Weights of a small mixture-of-experts language model, trained from scratch on English Wikipedia.
Size: 12 layers, vocabulary 8192, 20.6M parameters.
Experts: 64 experts in each of 12 layers, 48 SwiGLU neurons an expert, 3 picks a token.
Training: a variant of SOAP for the experts, 391M tokens, 8380 steps.
Below are experts of layer 6 (counted from 0) of a mixture-of-experts language model. Rows are named router (the router's row for the expert), gate (a neuron's input weights, with its number), up (a neuron's input weights, with its number) and show model dimensions 0-127. Each number is 50 + 12 x the weight over its row's rms, rounded and kept within 0 to 99.
After each expert's rows: a language model's description of what the expert responds to. This comes from a sample of Wikipedia text that the model never trained on.

# expert 10
router:67 47 51 64 37 64 35 66 67 49 29 47 55 18 49 47 40 61 44 73 44 47 61 47 49 50 49 51 38 47 62 40 59 44 51 33 46 64 30 34 34 33 59 56 50 35 40 50 50 51 47 47 65 51 33 44 37 32 60 34 61 32 26 68 50 72 57 34 34 37 56 53 63 28 50 55 33 52 65 52 38 53 66 61 67 49 46 38 38 45 60 30 43 40 63 40 45 34 46 35 64 59 62 22 60 40 63 40 46 67 50 56 48 54 32 37 26 52 41 50 47 30 42 44 62 45 46 38
gate1:56 59 51 51 55 45 55 65 59 60 49 63 55 50 72 54 63 45 43 43 57 56 67 42 45 45 43 58 65 57 48 50 57 62 57 40 48 52 42 58 59 23 57 44 43 47 51 67 28 57 53 52 49 57 79 69 49 40 63 51 49 59 75 52 54 46 52 44 60 64 48 39 56 62 81 49 57 59 52 25 48 24 80 48 72 41 66 63 56 46 45 47 68 60 37 46 60 71 40 34 68 56 77 58 33 56 46 25 59 39 60 17 51 51 31 48 47 45 34 42 56 39 54 48 60 49 46 67
up1:44 53 63 48 34 46 47 30 54 36 57 49 38 64 32 40 47 51 51 62 55 34 49 51 45 64 51 39 27 49 35 52 44 43 55 68 48 48 36 67 58 68 37 47 58 61 48 52 49 44 56 45 35 28 49 71 50 62 41 44 48 47 39 57 42 66 45 63 36 49 56 52 44 49 33 58 59 40 49 63 63 71 12 57 34 63 34 43 36 51 60 67 36 40 67 50 61 25 40 77 42 51 21 57 60 56 54 72 48 63 54 62 32 40 73 49 56 46 77 69 54 51 59 54 58 33 40 48
What it handles: Mid-name consonant fragments. Word-internal pieces like in, er, or, ar, nar, often after W, G, B, in proper names and foreign place names: Ber-nar-do, Macw-or-ld, N-in-tendo.

# expert 31
router:51 51 31 43 65 49 31 63 64 51 54 43 54 43 47 48 57 64 72 43 55 65 53 54 45 60 61 48 42 41 38 38 56 46 50 57 49 42 62 37 72 43 38 59 39 53 40 66 65 48 46 41 30 57 30 68 62 38 57 38 39 69 44 73 39 46 65 62 35 67 67 46 44 38 58 46 48 79 46 65 76 58 56 69 35 59 60 42 50 69 30 73 42 52 48 56 34 57 57 64 40 40 28 70 60 44 51 20 47 53 54 64 54 42 64 28 57 44 38 61 34 53 50 49 51 41 32 61
gate0:64 63 31 81 43 52 46 66 56 56 74 73 28 52 42 48 47 58 53 60 56 46 49 47 47 64 68 48 38 62 44 37 52 47 47 38 45 63 36 43 55 15 52 47 52 35 41 47 46 48 47 41 57 51 64 60 60 43 48 46 36 72 69 40 56 50 55 32 41 63 76 32 52 68 47 54 36 55 62 58 69 59 46 60 59 74 57 47 43 40 57 58 49 69 52 64 51 51 31 44 47 43 62 40 65 40 42 44 40 45 58 58 24 50 44 16 42 48 34 51 50 59 52 39 22 60 42 65
up0:63 65 31 42 58 50 35 69 56 46 56 63 63 33 14 47 43 46 63 51 62 56 40 62 43 62 52 66 26 53 56 36 63 53 24 62 47 64 36 50 59 35 63 65 53 34 41 57 59 61 57 53 74 61 68 61 68 48 46 65 38 70 69 37 63 49 56 64 55 46 70 48 46 69 50 50 52 53 70 35 56 68 58 28 62 64 61 57 37 54 47 36 56 54 50 63 58 59 44 47 42 35 54 51 57 53 81 46 39 53 69 62 39 57 51 54 59 36 38 53 55 44 54 41 30 45 45 62
What it handles: Section heading markers. Wiki heading markers == and === closing or opening section titles like Early life, History, Titles and accomplishments, See also.

# expert 17
router:44 56 35 53 37 33 52 50 51 47 42 51 62 57 46 57 37 55 56 62 53 74 64 57 41 32 45 41 45 44 73 54 46 67 35 39 40 47 39 37 27 40 54 61 52 42 75 62 68 46 53 33 70 42 26 59 37 52 50 35 62 48 36 47 52 47 58 14 50 60 55 57 37 47 36 53 47 55 67 39 75 42 45 32 42 45 41 54 43 61 47 39 38 41 57 64 56 63 70 48 47 29 78 44 58 42 59 37 23 47 27 36 57 47 60 43 36 37 37 46 51 46 41 70 70 59 55 51
gate1:54 56 46 38 28 47 44 61 60 65 55 47 27 64 64 44 57 57 62 57 59 61 44 52 58 64 35 64 55 26 61 40 50 56 50 64 71 24 52 59 34 44 54 70 55 34 70 50 76 36 37 45 30 55 50 63 42 53 40 43 52 65 72 47 28 49 63 33 65 38 60 50 35 53 39 41 38 35 49 25 45 47 35 49 62 44 42 60 51 47 45 31 61 53 54 29 57 67 48 37 64 58 39 39 46 35 66 64 44 54 46 53 52 37 44 39 57 52 58 56 15 62 27 50 51 62 47 53
up1:56 55 40 55 32 52 66 57 37 59 44 43 64 48 46 29 34 42 28 76 52 44 57 34 52 76 30 64 49 39 57 70 65 58 22 47 58 49 76 42 49 45 54 43 62 19 43 67 52 34 56 42 59 49 51 49 54 55 51 39 38 23 57 52 38 45 54 62 67 50 63 48 46 42 35 40 56 57 48 36 20 44 50 63 51 44 34 47 56 56 42 51 59 51 64 69 53 20 50 43 67 56 33 55 53 50 77 53 62 45 43 46 39 60 45 50 39 59 42 53 38 26 36 60 59 41 44 60
What it handles: Consonant word pieces. Mid-word consonant-cluster pieces inside uncommon names and taxonomic terms, such as tr in Rhoptrura, cl in Westcliff, iz in Horizonte.

# expert 14
router:76 36 39 51 48 50 49 63 30 43 46 24 35 58 53 55 25 54 57 61 51 42 58 51 48 42 48 48 45 34 44 53 50 49 46 63 66 35 38 53 51 77 37 66 49 63 44 26 56 63 54 54 42 54 64 41 56 32 73 54 57 77 39 48 47 79 49 31 33 38 42 54 46 37 32 59 39 55 53 36 39 47 54 66 52 38 29 56 57 49 34 62 56 53 54 60 49 59 56 17 62 56 61 36 65 45 48 42 41 67 62 58 26 41 44 34 38 73 55 51 58 69 50 43 35 52 53 52
gate0:35 56 62 47 61 53 57 56 54 26 46 79 37 41 35 78 54 41 36 47 41 52 41 60 63 73 50 34 49 60 40 41 42 58 66 41 45 50 57 62 38 48 51 41 57 45 33 60 32 51 36 52 46 48 33 61 36 51 56 52 38 39 44 49 71 55 55 53 51 72 47 51 44 49 46 60 67 35 50 62 51 55 60 51 47 84 72 52 54 58 44 62 51 52 59 33 56 54 57 65 50 23 57 66 74 31 33 65 74 61 71 43 54 66 70 39 58 42 18 41 52 58 56 39 39 50 52 49
up0:65 48 58 38 39 53 52 44 45 88 50 30 58 47 61 25 63 56 54 48 45 47 39 56 29 38 58 64 53 34 43 58 52 46 35 58 55 45 43 39 43 44 68 55 47 60 61 37 54 59 37 50 47 31 52 38 74 49 39 46 36 51 66 57 34 46 50 59 52 32 38 53 60 65 55 31 53 69 46 51 57 38 29 35 60 37 27 59 50 25 57 37 40 31 51 67 53 32 39 47 38 59 53 52 31 55 57 53 28 31 22 55 46 39 43 63 50 53 61 40 32 33 48 55 63 41 27 65
What it handles: Name-initial syllables, accented letters. Capitalized first syllables of foreign or unusual names (Na, Ka, Mil, Ber) and accented or middle pieces inside names, like ä, é, hard.

# expert 45
router:32 56 53 65 55 42 63 51 39 37 50 57 44 58 39 36 57 42 54 66 46 74 34 63 68 59 54 41 57 51 61 65 50 72 41 41 40 48 65 44 51 55 50 30 65 42 51 45 49 34 62 66 43 52 49 40 50 65 54 22 28 42 44 69 68 34 25 42 38 46 54 36 52 45 64 37 34 41 53 46 48 61 65 26 73 42 38 57 38 63 65 71 56 62 49 66 48 50 53 58 59 47 59 40 43 20 49 39 61 59 32 53 28 33 44 47 60 48 44 40 59 73 58 67 63 46 40 31
gate2:37 61 44 58 45 36 52 35 56 51 46 54 45 65 71 45 57 42 45 27 58 35 51 29 29 61 58 67 63 46 54 38 36 88 50 49 42 38 65 53 72 51 55 35 54 52 43 48 39 46 42 44 52 57 41 67 48 47 45 57 56 41 20 66 51 67 48 51 33 65 46 51 59 44 33 37 59 50 51 58 19 70 46 54 47 78 42 64 52 69 54 73 43 49 44 58 34 61 71 45 46 54 71 44 64 53 52 59 43 48 63 57 42 39 64 56 50 41 36 53 49 60 40 33 72 31 50 64
up2:55 47 63 39 46 55 58 45 73 45 57 54 77 35 40 57 35 64 43 78 43 63 54 57 52 49 56 40 53 63 63 71 62 30 48 69 53 58 32 45 33 42 42 47 55 48 43 30 73 49 49 59 53 45 44 47 23 47 62 44 32 38 64 35 48 32 36 55 60 40 62 55 61 49 71 64 55 48 50 38 62 44 61 54 64 35 48 32 71 51 49 46 64 33 65 48 52 50 34 62 54 63 18 47 47 40 53 50 61 51 30 35 44 65 54 49 48 57 49 39 55 54 50 50 13 60 67 32
What it handles: Clause commas and delimiters. Commas ending clauses before and, which, who, plus closing ), and ", dashes, and = marks closing article-title headings.

# expert 29
router:46 57 66 41 56 33 81 69 34 35 55 38 38 71 52 42 41 26 39 42 53 34 55 37 54 71 46 49 61 30 44 58 45 44 46 54 31 35 56 53 55 40 68 20 51 43 36 41 70 57 42 50 32 63 44 40 55 41 54 70 52 50 72 53 64 61 41 59 43 55 51 41 50 59 71 31 62 38 39 56 49 26 52 38 39 78 51 35 43 53 41 44 46 46 72 48 56 37 59 52 50 32 47 36 67 59 59 47 69 57 56 47 58 68 58 41 60 52 59 46 37 30 47 53 56 38 36 37
gate2:69 61 30 19 51 59 55 41 41 67 50 43 42 52 51 41 44 36 48 71 32 61 71 41 35 42 37 52 63 66 51 57 45 47 54 43 50 36 72 48 42 60 34 49 59 69 63 65 68 43 65 51 41 41 49 22 51 59 40 42 62 52 40 49 54 28 50 38 51 63 58 48 33 41 68 38 57 52 63 68 15 51 39 48 48 37 67 50 37 23 37 59 46 50 43 69 29 59 53 43 52 65 58 65 45 40 56 40 55 40 35 52 50 48 43 53 56 34 47 37 54 54 41 35 59 22 43 44
up2:52 41 66 51 61 54 44 57 47 40 41 66 53 30 45 63 40 51 58 29 66 62 34 56 55 59 64 56 58 36 58 41 54 60 31 55 50 64 37 63 54 29 76 43 46 44 44 29 42 56 47 46 50 56 68 71 61 37 55 34 32 57 49 44 39 78 47 65 46 36 40 51 59 57 38 67 57 49 49 45 71 59 66 52 74 49 32 42 67 57 45 54 57 58 60 30 53 31 56 46 41 30 55 58 59 46 45 63 38 64 52 64 49 51 52 30 43 66 66 69 34 61 56 70 36 64 67 77
What it handles: Prepositions after nouns/verbs. Prepositions like of, in, to, for, by, with following a noun or verb, as in manager of, appointment to.

# expert 6
router:48 57 50 46 42 66 34 42 70 40 66 37 47 59 54 50 52 54 36 67 36 40 34 65 56 37 52 51 48 79 24 32 44 64 66 38 45 40 47 46 42 60 71 40 26 67 49 46 27 40 43 58 37 43 48 56 62 58 25 52 58 38 46 57 49 64 52 68 51 39 28 48 52 58 27 71 67 63 47 50 53 54 54 74 74 42 62 50 56 42 49 42 59 54 31 62 41 52 48 51 48 30 46 62 41 39 69 60 46 67 44 44 40 51 49 60 58 63 53 77 49 73 53 53 63 50 46 67
gate3:46 42 43 49 44 47 55 35 53 48 52 68 69 31 62 48 61 60 55 49 39 50 45 44 46 53 59 53 47 31 45 59 34 64 50 50 42 70 60 64 55 46 37 48 33 56 65 52 66 49 30 27 72 43 53 66 66 57 33 51 40 45 39 51 64 52 51 56 53 39 57 57 43 41 30 51 31 61 55 37 13 44 48 54 53 41 50 59 27 41 55 38 64 40 73 48 72 38 67 09 49 45 72 75 48 59 67 47 48 65 55 41 46 64 34 55 48 54 44 44 45 60 52 40 31 46 63 36
up3:58 46 45 45 60 49 56 52 54 62 49 62 43 35 25 56 41 87 48 51 47 50 46 60 34 68 38 46 51 44 66 24 43 51 56 41 88 47 67 46 64 52 51 49 51 60 49 37 41 60 50 52 47 52 62 52 52 54 58 52 45 65 40 47 49 54 68 44 33 54 56 60 67 27 46 37 54 52 52 66 48 46 25 30 72 24 73 57 54 49 55 56 49 32 31 51 49 35 28 62 52 50 39 71 63 64 56 77 57 41 32 40 42 34 44 37 53 43 56 42 38 44 32 64 59 43 44 40
What it handles: Digits inside years. Single digit tokens, mostly the third digit of years after 19 or 18 (1953, 1989, 1930s), also numbered list items.

# expert 50
router:44 32 49 37 49 42 56 52 54 53 56 55 50 10 70 43 58 58 42 65 63 52 56 39 37 55 84 66 47 49 68 57 56 30 38 51 59 52 42 59 52 44 60 48 40 46 57 29 39 29 57 71 53 50 59 72 49 55 42 51 53 53 35 49 42 43 59 53 42 39 65 18 35 39 32 55 54 56 40 55 25 50 63 38 49 46 32 45 42 68 49 48 64 54 42 31 38 45 48 57 69 67 58 37 69 42 50 45 34 39 50 61 31 70 35 54 34 58 55 57 43 68 38 32 44 62 51 49
gate2:60 57 59 75 50 54 59 63 52 57 44 51 56 37 55 76 33 53 47 56 57 38 36 53 55 29 64 46 50 51 59 58 35 41 57 54 39 40 63 40 43 49 42 56 42 40 77 46 62 35 50 54 42 38 41 57 70 64 48 45 47 33 42 47 53 22 57 68 59 24 77 55 37 54 30 34 56 38 40 57 59 26 48 26 44 75 31 45 34 49 59 34 52 50 50 38 47 42 44 62 52 34 49 62 35 66 42 31 63 48 39 66 72 34 46 51 45 31 57 39 36 49 29 54 57 53 46 40
up2:60 52 46 34 40 42 62 43 49 58 27 68 55 42 47 53 57 64 41 56 42 66 59 55 35 57 50 42 55 31 42 58 47 43 38 64 66 35 42 43 58 64 58 43 63 56 51 59 56 71 44 25 50 64 62 45 53 37 59 36 51 65 42 55 47 80 27 50 33 62 35 65 59 56 46 68 42 52 65 47 46 60 66 64 42 28 47 52 73 61 39 37 35 45 49 72 68 44 46 43 35 59 62 48 60 50 52 46 42 34 69 34 10 60 58 40 58 79 57 58 47 53 57 59 53 52 56 57
What it handles: Word-initial syllable pieces. Early pieces of words and names split by the tokenizer, like ur in curling, curator, and Pa, Gar, Car in surnames.

# expert 18
router:45 72 54 50 76 50 78 67 48 37 62 39 33 33 52 58 63 38 49 35 56 43 46 67 54 55 64 53 45 34 36 52 45 65 18 53 60 38 62 43 47 52 60 40 28 47 40 60 62 49 33 32 53 64 59 40 44 46 58 47 55 54 45 51 77 39 43 47 38 44 56 45 45 35 58 32 63 29 53 49 52 48 59 52 44 41 57 48 42 46 32 44 38 36 46 52 58 63 57 49 61 49 35 54 52 37 56 59 57 72 28 26 67 31 52 45 46 54 53 28 33 17 66 44 51 55 29 33
gate1:58 54 69 60 50 57 65 58 42 40 62 57 54 29 53 32 58 53 50 61 69 47 33 59 60 10 44 52 60 56 51 59 56 43 33 39 29 52 67 28 49 54 36 83 47 59 51 58 39 54 33 60 71 45 43 40 24 45 42 61 37 63 50 41 63 28 54 24 52 51 63 50 54 60 29 42 73 51 59 56 54 55 56 51 61 82 71 44 59 61 41 48 51 59 51 39 46 47 49 61 63 36 41 40 59 41 63 53 71 58 38 46 37 46 41 60 59 57 33 55 39 49 62 48 57 44 41 58
up1:44 57 16 41 53 55 44 38 62 59 48 41 42 70 51 57 42 53 55 44 39 57 64 51 46 79 46 49 35 36 50 42 43 49 66 61 79 60 29 65 50 48 53 27 62 50 44 39 59 40 61 39 37 65 57 55 70 58 59 55 51 43 54 69 50 64 48 80 38 58 25 49 55 32 69 61 18 51 37 47 66 50 40 43 37 18 42 63 49 41 52 49 56 50 44 57 51 60 42 45 46 65 66 58 45 63 34 46 27 40 55 45 52 52 58 38 34 44 67 42 65 60 41 55 53 61 51 39
What it handles: Closing brackets, quotes, in. Closing parentheses, brackets and quotation marks ending titles or notes, plus the prepositions in, on, at, especially sentence-initial In.

# expert 24
router:47 40 54 24 44 41 40 34 49 51 67 68 34 44 45 60 36 48 73 52 56 57 56 48 36 54 60 49 48 52 43 15 43 48 52 47 60 60 44 60 50 77 46 66 26 53 67 40 43 43 56 57 47 42 31 36 58 62 65 56 40 28 27 53 41 60 55 39 38 63 36 55 28 40 51 75 43 59 47 39 56 58 44 54 41 54 46 44 46 51 37 59 57 72 52 53 33 51 31 30 44 64 54 50 75 46 59 44 36 42 32 36 46 47 24 38 25 66 43 53 43 35 35 57 58 61 58 48
gate0:34 54 35 24 63 45 49 53 40 55 60 44 48 68 39 44 47 30 70 54 55 46 52 71 60 61 58 44 61 33 37 52 25 47 67 42 63 51 70 57 32 51 40 47 41 59 44 53 35 66 50 48 66 53 61 39 53 64 73 38 44 33 53 48 39 62 39 53 53 73 63 69 43 70 26 48 48 44 64 51 59 46 44 68 58 53 43 37 75 32 61 65 64 69 64 47 53 40 40 58 48 59 56 48 48 32 33 19 55 50 78 50 58 62 44 44 47 55 48 47 27 54 48 33 47 38 48 52
up0:61 37 49 50 58 51 63 37 56 56 47 43 38 18 36 41 45 63 28 58 44 45 26 58 46 47 51 48 39 62 62 38 56 42 19 52 25 34 41 51 82 56 44 51 52 59 48 39 68 40 56 81 51 67 48 44 37 57 35 44 56 75 59 50 50 45 32 59 49 46 48 55 48 33 65 54 45 73 57 52 44 54 58 39 34 45 65 52 47 75 43 56 36 34 27 38 49 65 53 42 33 38 48 34 62 56 60 62 58 39 27 41 47 31 44 46 50 45 40 52 58 41 47 55 47 39 70 33
What it handles: Early word fragments. Second or third word pieces right after an opening fragment, such as f in Perfect, j in project, comp, imp, exp.

# expert 53
router:31 72 45 58 27 62 50 57 53 70 38 41 59 55 49 61 39 52 60 38 47 63 50 57 65 53 47 48 72 71 64 62 39 50 51 34 45 35 53 64 67 39 30 49 47 48 51 52 37 53 33 37 34 43 49 63 44 51 61 28 43 57 34 71 59 35 61 68 61 67 69 38 34 69 38 28 49 58 54 47 53 43 44 28 55 48 59 70 54 65 53 51 56 55 38 32 52 41 72 37 61 47 54 65 25 45 60 43 51 62 29 38 62 33 40 48 61 46 35 44 57 33 46 59 41 37 47 70
gate1:38 37 44 43 53 70 57 57 47 56 34 49 62 43 59 42 34 41 46 38 49 39 45 44 38 34 62 38 72 60 43 34 56 55 60 51 45 59 81 47 46 21 69 56 58 59 52 50 37 65 44 45 39 76 54 45 43 60 62 72 58 71 50 43 48 36 55 38 68 41 54 45 60 43 16 44 35 48 65 56 34 35 67 46 56 44 61 59 43 44 70 34 59 59 45 39 62 51 39 34 64 64 58 66 34 49 37 64 47 49 68 51 49 53 45 45 45 46 63 57 63 16 42 52 46 23 43 58
up1:51 49 70 55 61 25 48 28 42 32 64 64 50 70 45 60 62 55 60 59 57 58 73 56 54 61 41 57 33 45 56 58 22 48 25 57 49 46 38 30 54 64 45 47 38 39 48 61 49 40 38 52 52 23 44 49 54 47 61 29 48 32 38 54 47 72 42 65 43 51 61 45 66 34 80 44 49 43 48 52 50 51 41 65 64 61 40 53 81 33 26 71 52 42 35 69 45 43 58 60 42 40 51 44 47 48 60 40 47 40 44 64 46 67 62 39 55 55 39 46 50 68 41 47 67 65 56 48
What it handles: Quotes, headings, formula symbols. Opening quotation marks of song titles, === heading markers, parentheses, subscript braces in formulas, and capitals in call signs like KSGF.

# expert 7
router:55 59 60 41 33 52 49 37 44 74 43 49 43 63 35 45 46 66 34 57 38 60 53 48 56 45 70 42 45 50 55 61 62 65 45 50 42 41 33 49 61 40 48 36 54 60 60 76 39 57 60 49 63 56 70 67 62 53 50 67 29 35 54 60 29 39 71 45 45 51 53 73 45 54 56 69 67 47 62 71 45 50 61 39 48 71 22 53 48 56 41 42 38 37 49 64 50 53 32 45 37 34 26 29 66 53 35 56 51 45 52 45 37 45 58 65 34 53 65 54 47 48 60 67 68 42 43 85
gate1:43 51 35 55 60 51 43 52 21 59 41 40 60 65 60 46 30 59 28 48 27 52 41 41 51 53 46 42 53 38 38 68 14 37 50 27 54 50 29 47 40 45 43 27 30 48 61 71 34 58 54 52 41 48 47 57 58 61 56 48 62 20 41 62 59 39 45 55 46 54 54 67 49 33 57 60 55 49 48 58 52 46 39 61 56 41 55 47 66 81 57 40 55 59 51 45 42 58 44 49 65 65 47 25 31 72 40 60 39 54 50 70 35 48 50 43 48 24 51 47 66 48 57 58 59 53 24 51
up1:71 69 36 33 42 53 67 49 59 34 60 63 46 33 68 63 57 46 40 64 47 34 55 52 29 67 31 65 38 37 75 36 66 46 57 59 45 49 58 67 52 70 53 52 52 52 42 39 45 48 54 43 53 59 43 55 38 63 52 51 57 54 36 50 62 58 56 44 50 54 40 43 23 42 60 20 54 46 57 54 57 56 57 42 49 60 34 51 18 56 65 75 41 42 40 25 51 47 58 39 56 50 54 51 68 17 53 48 65 53 35 64 35 61 48 47 56 61 32 64 49 38 76 42 47 50 56 51
What it handles: Plural and noun suffixes. Word-final noun suffixes, especially plural s, and abstract endings such as -ation, -ism, -ities, often in headings like Operations or Issues.

# expert 44
router:41 62 22 44 28 55 48 58 73 34 48 59 64 44 54 66 74 57 32 58 49 56 36 44 41 49 41 62 47 53 40 21 37 37 52 45 61 49 30 56 63 65 60 55 46 66 29 23 55 61 47 71 64 45 63 46 59 31 32 35 48 69 44 44 54 62 54 57 71 57 47 61 47 61 38 59 45 42 58 54 33 44 27 69 35 48 67 30 68 47 52 45 42 59 56 49 51 55 56 78 31 65 54 54 55 50 55 49 59 48 47 52 36 68 31 47 57 40 62 55 61 59 46 57 42 65 54 57
gate3:30 50 60 35 47 59 48 65 55 60 33 64 61 41 51 49 47 73 59 40 59 58 47 60 71 50 36 54 44 66 78 38 76 24 33 40 45 46 46 56 64 64 54 60 38 51 81 60 47 50 38 41 49 56 48 58 27 56 49 71 71 55 29 48 51 55 36 44 53 73 40 40 58 31 50 45 42 55 45 59 30 35 52 60 42 51 56 50 47 50 43 57 27 61 49 41 56 48 39 34 50 51 44 47 47 62 39 51 81 49 25 46 51 48 40 47 63 57 32 62 47 44 65 66 38 34 33 36
up3:63 51 39 52 32 48 49 23 46 62 76 42 47 42 56 38 51 67 27 47 40 38 63 41 55 63 54 30 56 35 24 58 54 44 61 43 61 68 49 55 60 56 61 38 63 57 56 42 49 42 63 70 65 51 75 60 52 65 50 48 34 60 50 42 36 68 56 51 39 23 37 40 40 69 66 40 65 44 61 34 71 45 32 47 64 63 48 42 53 61 46 55 70 52 54 62 33 76 65 44 64 41 45 60 44 48 53 55 28 54 58 37 68 35 53 40 44 44 66 54 45 40 32 56 49 61 49 38
What it handles: Digits in statistics tables. Middle digits of numbers in stats and election tables, such as vote percentages 3'5'.98, football stats, and the / and + signs.

# expert 2
router:36 62 37 76 33 44 52 52 44 61 47 37 56 48 58 54 45 50 35 49 59 59 55 35 39 74 51 56 48 66 38 19 59 47 43 44 59 47 40 32 31 58 48 57 38 64 44 18 48 50 59 41 48 59 52 48 51 41 47 33 70 56 66 39 63 42 47 75 71 47 59 65 49 33 19 54 57 31 53 54 54 46 43 68 47 36 40 36 61 48 52 54 31 51 49 40 39 44 49 43 30 44 59 74 32 66 56 33 66 43 44 38 51 32 47 57 49 36 33 54 45 20 42 56 53 55 39 53
gate3:52 58 25 56 46 64 32 26 52 44 64 37 48 47 55 69 58 69 50 64 53 44 31 48 38 33 43 48 54 46 21 67 46 49 63 61 46 56 42 38 54 31 70 49 56 79 51 52 45 66 35 52 51 50 47 44 41 58 43 54 34 49 59 52 42 60 55 65 49 66 64 27 66 62 49 46 69 44 62 51 30 39 76 56 48 54 61 19 40 39 23 46 51 60 42 34 48 61 54 34 55 35 47 57 43 28 58 48 33 41 58 61 58 47 33 58 37 46 52 57 46 59 58 36 54 50 25 55
up3:52 43 65 61 37 53 51 30 44 44 36 77 48 42 59 42 56 57 43 47 53 67 36 56 66 48 80 50 48 51 65 58 77 54 63 37 42 56 36 48 40 48 45 53 42 18 53 35 59 51 68 55 43 54 58 24 69 43 63 55 46 53 38 36 70 58 54 34 43 23 37 34 39 32 43 25 38 58 57 39 77 64 19 48 59 49 58 51 42 46 51 37 43 44 43 59 58 66 45 48 53 56 60 56 44 52 45 55 50 45 37 33 42 29 59 32 52 54 53 61 64 54 57 40 51 34 44 69
What it handles: Final digits in codes. Last or inner digits of long numbers, such as ISBN digits, full dates, years and batting averages, e.g. 199'9', 1-6125'4'.

# expert 52
router:66 72 68 57 26 39 59 45 46 66 37 53 42 43 28 35 61 59 41 49 67 40 58 27 68 51 47 38 35 52 43 59 48 76 61 51 36 57 73 42 43 52 43 59 70 58 56 63 50 53 61 31 61 60 48 72 58 67 32 47 31 47 60 44 41 49 59 48 40 41 58 60 62 63 47 56 74 53 70 35 37 68 60 49 53 70 46 62 51 61 26 47 50 50 46 59 59 59 38 57 33 49 44 34 40 50 36 46 60 30 60 44 36 58 63 59 67 41 51 56 51 59 69 51 46 72 49 70
gate0:53 54 58 75 66 35 62 67 53 32 71 49 36 56 34 36 56 26 49 42 28 55 58 46 65 44 43 47 53 47 40 44 45 51 46 44 49 35 42 61 41 69 58 48 27 48 54 29 53 36 38 32 36 73 55 32 73 48 35 63 53 46 54 51 45 49 64 67 40 72 35 70 48 44 60 32 30 40 51 62 70 61 43 68 33 40 57 49 48 34 62 50 48 66 76 43 54 41 44 49 36 40 44 54 59 48 51 49 67 61 68 44 51 60 66 40 52 33 48 21 52 51 48 53 42 34 52 44
up0:67 44 40 28 09 65 44 47 53 56 36 47 69 52 59 52 50 53 60 61 56 47 50 61 52 33 56 39 47 59 53 58 44 53 69 39 53 45 62 33 58 35 44 45 57 62 64 81 48 43 40 63 51 24 34 67 49 64 58 52 48 46 46 45 63 54 24 55 53 43 77 50 41 58 45 56 62 61 57 35 39 47 73 18 35 64 54 41 39 69 60 59 45 62 39 71 65 54 47 51 49 61 36 59 51 60 58 35 57 65 40 47 55 46 35 61 55 50 59 60 50 41 63 68 70 65 41 46
What it handles: Common nouns of entities. Category nouns after the or a naming what a subject is: film, album, band, station, club, town, plus agent endings like swimmer, scorer.

# expert 42
router:72 54 45 53 63 39 33 54 56 43 42 50 39 66 36 53 72 48 56 50 44 32 35 56 60 57 38 41 33 48 50 41 46 43 56 42 48 66 66 23 48 35 37 34 53 60 33 59 45 60 57 56 76 56 63 40 34 40 57 66 32 51 55 32 37 54 70 39 43 63 23 54 50 61 62 71 35 40 55 59 53 40 51 65 62 66 43 46 31 77 51 33 63 33 43 48 60 49 56 39 42 30 29 54 62 66 32 46 58 59 71 65 66 55 53 49 62 60 48 54 34 44 42 61 42 62 45 60
gate1:19 61 51 55 59 43 51 45 64 46 58 51 28 52 41 29 51 48 74 53 69 58 49 54 60 40 66 49 37 50 33 47 26 32 46 32 72 46 44 51 54 72 58 56 62 65 56 61 34 41 60 27 63 42 40 36 80 52 68 42 51 73 58 59 40 45 60 50 46 54 32 53 74 65 60 41 39 50 61 56 57 47 60 58 36 42 49 57 61 32 40 57 44 61 44 52 65 44 29 42 58 43 45 58 57 41 56 59 58 82 53 55 70 52 60 51 36 44 50 56 43 57 57 62 77 43 66 49
up1:55 42 73 50 36 27 48 62 47 55 46 55 54 52 55 67 52 60 42 41 33 29 48 51 45 54 21 52 59 64 46 66 59 71 42 73 37 54 53 34 63 43 27 39 48 25 44 52 45 60 32 37 37 69 62 52 27 60 25 63 56 55 37 47 61 46 66 43 54 44 46 58 53 47 44 59 87 53 44 63 50 59 53 45 68 56 57 38 50 56 67 55 41 44 44 50 28 58 65 58 44 36 38 47 44 54 68 47 59 43 54 32 30 54 28 45 65 57 64 48 57 68 62 54 43 60 45 31
What it handles: Discourse and time words. Common words finishing stock phrases in prose, such as years, same day, so long, for example, However, this, again.

# expert 5
router:27 61 51 40 57 44 62 54 39 71 31 45 50 50 68 52 40 54 55 49 33 50 73 46 60 46 52 37 55 74 56 48 39 45 44 34 45 54 53 54 59 36 48 52 52 39 33 45 40 30 12 62 55 65 40 39 50 59 46 34 38 71 53 58 59 43 53 45 71 73 52 57 29 64 55 43 80 41 53 32 61 40 51 47 32 53 51 51 74 45 42 36 44 40 53 62 43 48 42 36 49 30 71 67 25 37 57 41 64 49 43 40 65 47 33 55 62 41 53 37 33 36 51 46 43 35 45 40
gate1:50 34 52 41 55 41 42 53 42 48 52 55 47 36 68 56 47 43 27 56 51 46 42 46 64 74 49 48 41 58 66 35 43 65 44 36 39 69 43 38 45 32 55 50 31 49 45 30 48 53 55 63 56 28 47 60 22 17 55 51 59 41 49 82 30 62 25 36 53 63 61 38 41 35 60 45 33 47 66 43 47 59 38 34 61 55 62 66 52 41 61 51 40 56 49 33 41 38 36 45 29 41 53 59 49 71 52 63 37 47 64 41 57 59 63 47 49 74 43 53 35 69 42 65 56 33 39 44
up1:32 56 72 42 44 33 45 51 41 38 34 64 47 41 49 60 29 44 43 36 58 36 44 43 62 56 46 61 54 54 60 49 60 51 37 49 42 58 49 33 55 44 51 49 52 61 55 41 60 58 54 76 36 44 43 42 13 27 53 46 67 56 37 82 36 62 16 32 57 66 58 26 57 45 64 52 33 53 54 36 36 57 49 38 43 65 65 55 43 34 56 56 40 64 56 36 52 51 29 43 37 48 49 62 34 65 48 69 40 49 61 42 65 60 45 47 62 64 59 36 59 56 37 56 64 46 50 31
What it handles: Country and code abbreviations. Country names and capital-letter pieces of codes in sports tables and listings, such as States after United, USA, MF, CZE, NZL.